{"balance_loss": 0.00347, "groups_per_token": 2, "qk_norm": false, "init_std_down": 0.00413, "lr_head": 0.00734, "grad_clip": 1.0, "steps": 3282}
Below are experts of layer 14 (counted from 0) of a mixture-of-experts language model. Rows are named router (the router's row for the expert) and show model dimensions 0-95. Each number is 128 + 32 x the weight over its row's rms, rounded and kept within 0 to 255. Numbers have three digits each.
After each expert's rows: a language model's description of what the expert responds to. This comes from a sample of Wikipedia text that the model never trained on.

# expert 2
router:170161119086124098168160142098076134193179156139091119180166128151201063102098138089120173173078143149112139111094118125094157101156081144138146169159142085171131123121096052138127091124182153125140168109159099107072115136143153111070136136106165106152136134094143142116102144091124155116
Description: Adjectives and nouns naming a domain before another noun, often after and/of, such as political, water supply, military, electrical business.

# expert 31
router:133118104165109157177099138116112127054112170151133109112077153129176139129112113064129112143120191139126174155133098083099069117125153149117171115132163123166080117137093127102108174160135073143110210135116105168151164162093115163097112070157123125179149072132122083104162157131156141142
Description: Word pieces continuing a split word, such as c in unconvincing, iv, ven, plus labels like See, Preceded, Succeeded, Coordinates.

# expert 9
router:171127116139090154184114118112096103128148136134137096097123137127159131154121094143099082092044195169120110150146115090127112178136138096114168076088107149066090158137090150094156119176082139167118129102128141129111136046075087094081160096196104133144114137170117161092124151106184096095
Description: Periods, line breaks and heading markers closing sentences or list lines, plus scattered mid-sentence words such as to, such, also.

# expert 10
router:148054105160123149064114135113131151153117137117139115110165207123129132135113119183137191137133131115177120094108081164138095144086154141124110137104069137102084160131183124180092140116113108163125127091121168169142178087117094129156122165129135092101072135140093092226082084171120131158
Description: Syllable pieces inside non-English names and words, especially Japanese, plus dashes in tables, such as Ku in Kusaka, ko, ka, ta.

# expert 20
router:171100086131096027123092119126138167161114134144168096148124087148058173129160180160130186078172132085116107107158124153108076076131160147147107147156139177131134148076203121097136136110106118136194153068085146124102089078085145179155133114135118100109207150167145158141160124113148119130
Description: Surnames and their later pieces in biographies, such as Miller, Williams, -ley, -son, plus sentence-opening He and She.

# expert 26
router:043132148120120139096112145132097150074140140126137149107083087138172101051092108148109115168125129124131138130118138129184155140161095153138101155128177092181189126169086106159123141130148141094078136175131107163113138151193108094147067120140255129118090134094156145141087111133114134107
Description: Articles and evaluative adjectives opening descriptive noun phrases in nature and topic descriptions, such as a, the, large, distinctive, important.

# expert 12
router:170125116136093153183111123107100098121146135135137095098127139132156124150120091139100079091034198173127109148148112091124104181138134088110166076084105152060086162134084143092163116171085133166122131101121138132107143055076090087077154092184104131142114132173119155086119146095181101098
Description: Articles, possessives and pronouns such as the, his, her, one inside plot summaries and general prose, often after a preposition.

# expert 23
router:156150126093142129170167133119106120154088100096132092110139144128097078110135207111093136129148099109147162103091122071067139142146072126168120137113097116095099189120213133135163096163082128095062122157077148170126108134135094163091160188145153184136095106150104134121151161122121069129
Description: Numbers, years, blank cells and header words inside table rows of sports scores, election results and squad lists, such as 0, 3, 2025, Votes.

# expert 11
router:154171137075099147135139098118149137087158117172091156144154115159147129088103170141099167146164110171176136101158125061107163074120122121101110121152161177135121046130178103141140165101146086040181131139140125103117120102166142081155148113136080194136224105116174104135113126142169148170
Description: Given names and the first syllables of names, often in sports rosters and lists, such as John, Dan, Josh, Al, San, El.

# expert 14
router:176137135123089147154101090106075142114156113122148093105096132147173144161109073147104088107033214163144106135122114125143122154114154099114162088086110153074116186160075115080189109163081119131151097086108147105122115056079090118099143075199120111118118160174107150087125137120170121100
Description: Connectives, articles and prepositions, often in plot or cast descriptions and lists, such as and, a, as, about, commas between names.

# expert 4
router:139118129122145063173100125177105072163175127179120127101072067067078138075103119135142167151116167135110114127139172093101099088144118066083137051131145091118100156112098118107104164148105124153109173124130115130059197099133102109109163134092101099069146126080141154109174117135101102127
Description: Nationality adjectives, country and city names and their word pieces in location text, such as British, Russian, London, China.

# expert 19
router:171130108135084151180116106102092108123153127138131090097125141136156123155126083140104079089043197168127113156142114093130111179134131092119168066091099152069094160133082144087164109171085134165116136092134137130115145059071079097077153083180110132134119134182120148090123144109183092088
Description: Speech verbs like stated, said, saying, and small numbers such as 0, 2 in sports tables and infobox values.

# expert 3
router:103116139227106187110137096103168084136162093111094111142119150098124204193114151148101151078088105098116143104140101113153135069138105143159030170122109093160124106145143167110110088128137143128111083104139061173158135193152152097204170125122125106105121110101139098100103116169143164066
Description: Articles, prepositions and commas in prose about films, albums, actors and songs, plus words like film, album, directed, television.

# expert 13
router:121090133086118147154144122113127085097116102173070117117113138170121086175188088107196107121129134132108100088084100153148098190108139081156152138170190131111139120167117182183091092089160149138072120202090163093160129154144086153143162138064158116094067087129146111133143110153125096129
Description: Words in sports career and season text, such as football, League, Cup, tournament, and the, a, numbers near them.

# expert 17
router:119143125160202103143153141089157130152100061063119127193185119076117049127152126105142093094117098057131158140107165187184170118176170134155142109136152144094131173154046208064166105103158147145129111105151140116173118177139170161125095125092152120177114160143096173133201138128163128069
Description: Single capital letters or first letters of names and words after hyphens, parentheses or list markers, such as M., P in Pembroke, St.

# expert 24
router:086122116184150071129131114077133160120104150101151111062128168116163197141119131090108139167110133102098089147140130103120099147123130120096215093077110176132108127124099137137100072145153130153106141073137138093130191129144168166136146124097153162110136078138109100137124205087114117143
Description: Numerals and their digit chunks in measurements, populations and tables, such as 250 meters, 13,000 ihp, million, sq.

# expert 8
router:050134153139164149126156160141188159168158170190119163121142157148115054120129112153180080125124088136127151162118134062120166080101140201136090128085120190086084124121108138101130103110073095068157113197131131165147149168075112135184147133142080194109094153103097170109108155101135098106
Description: Plural noun endings and subject words beginning a clause, such as genes, systems, grasslands, and the pronouns which, that, who, they.

# expert 6
router:169094117143082126089094119117143113058199102173119129116151152099145097158080084106157139134102091177101165170128114204118113127170189107191153123140114121157104055107118126159116171126129158176134125135122156136131157179174112126099184148187046141218141143100120165155156160130114109169
Description: Pipe separators in sports and election tables, semicolons in chart-position runs, and colons after infobox labels like Total or Location.

# expert 28
router:138147094132150166143061067146110070094163127194123144141088117134092112146122124095136087072152097122126144162142156107185130096133038132101154086157147094142115149156136113125145147166100110194125116126181113149115048158116137091105143148165195068080135093141107142125131116105179134166
Description: Line breaks ending table rows and lines, raw bytes of Thai, Chinese and Cyrillic characters, and digits inside coordinates or scores.

# expert 0
router:184130131163090176191092173177137121110107169107147147107148111140087177138137106140150090072066153182156102141144079061111093170144157110080150134091120117083089139133097145140119128119113149178102147139055129105097127075110088094111155143170117124181067142104098164087115112106157140071
Description: Short items inside parentheses in credit and results lists: instrument names, party codes, catalog numbers, also LaTeX braces and symbols, such as drums, UP, km.

# expert 21
router:137127107129192148150104126138080060131131104120142132147191142121128140122174094094117147137223141103151049126162124168094136152118118119060086100130100102154144127122095142088171129098142124128132127066215135023120068176120103145123181116154095099133176118124109116138108154170176101132
Description: Verbs following a subject in historical prose, mostly was, is, had, been, became, also past participles like issued, beached.

# expert 25
router:148071111132096112157087106127154129121100173052129150118121212104124110126129160112121180118115127130141166118074121088180169142101196159167161125122170119121107180130113106160141153131151137107119118117180111151076097109092120115099194165157112141135111098137102130143120132110172106192
Description: Commas and conjunctions joining clauses or list items, such as and, but, when, while, although, and commas before place names.

# expert 15
router:126139172121141120121083199153136132117126091130141100079073114121112142084127147134112133179120170113089157110176105104172130129110089120129177099139110079140130166150110157058177094112124140071182154111138154102134143112147187138131126111094104166153180120054124138148102094142112193021
Description: The, of, for and title words before organization or office names, such as the Signal Corps, National, Royal, Supreme, appointed.

# expert 18
router:148131088114099097128203103119142118138175092098114160164148154128131169157119129186131069150112127174153105103173128110141097121162171077140132111137140078092065155108098197123140165140107199125081141069110127132159046069111113092114115129144142169119095193186131103128145147101137084150
Description: Compass words and common nouns after the or a, such as east coast, to the north, West Indies, season, part.

# expert 30
router:133209112128137105115157135149116128137157234120110131109102145139178072189120153085110099123112148129117055225155116084101132141135135155174146093096147159167132132138124112090112149118083073100108135155159180151100146126065145138139127075151200087091107100179145105105139138047065099112
Description: Line breaks, opening quotes, parentheses and === starting headings, song titles, or constituency names in lists, like "Giovanni" or (Lewes).

# expert 29
router:105221146128137125102175121083119154080140119135133160135124158153162153120128143111122105141071121119189135155060124133095107107091126140139150142135106110033186099132171124117138113144109106132159116133125147137148164115163133191134056115087094083105175135127140117109107096142049124158
Description: Prepositions and modals linking verbs to destinations or objects in narratives, such as flew to, went to, at, near, of, should.

# expert 22
router:109138203046126151162186159194065147104159121131092110154162086114121080147128096114083092151138162152153111172215130102122169099091159114075080105074159112157147136118108157134130137163171102118102153144151097117129144103109126117098095143132094149099100151127067133139162141106176144149
Description: Time prepositions and month names opening date phrases, often sentence-initial, such as In January, during, until, since, December.

# expert 27
router:090086091152108132115153155112077152182125166104141136118176115125110133127128096115130131179178127137154141074149102140133121069170092123171083171130140190174111113135110139049096106110104140103105132178106160154119169122163182090127142095092120160173198171091149087170117133167092128076
Description: Sentence-final periods, closing pipes at ends of table rows, and heading markers like ==Demographics== right before a line break.

# expert 16
router:170118106124099108157074119092137132178131106100107146143128134112110158101134096164101056163120103120110149065132107194099170156102107141103135162150104115066107065048127115110184162174073141175204158141168038112120146121054111121148076119064197184147146163124146124094108096086174108172
Description: Line-initial hyphens, pipes and heading equals signs in infoboxes, tables and section headers, such as Occupation, Career, Died.

# expert 5
router:095094112075146105122139120143094110159141108112184124142155130127146139158163170151120124100119159203082133126106151135136117130140103145170156157100057130182139111099119077136134104167146117136118116078089097111119135097139116143111124135162057115121102147054150109100160199166087144108
Description: Words inside capitalized titles and proper names of albums, songs, shows, clubs and places, such as Love, Night, Racing, Theatre, Bridge.

# expert 7
router:135119129166075153125133144125155127129051140131156093076066010145129178136134124104139129117093158156066131137160162154086116200116201118062062097123115159100142120111148098151105148155099167088130099138117093121140143172106097103084181120152133145163127182222115112123094160117111113152
Description: Word-initial prefixes like re, un, non, pro, plus hyphens, blank spaces, opening parentheses and line breaks in tables.

# expert 1
router:137147133112138195090143110118095128161142147111158115100130100077119130125128162132159099106171134170159189152139129156056167169133137092072111183104105205148148119107128116080091032116139160119106148145151188129129136080074218091051096099172151111125119118193123188123111175075127137156
Description: Nouns for offices, ranks and kin in politics and biography, often after the, a or his, such as President, Minister, government, father.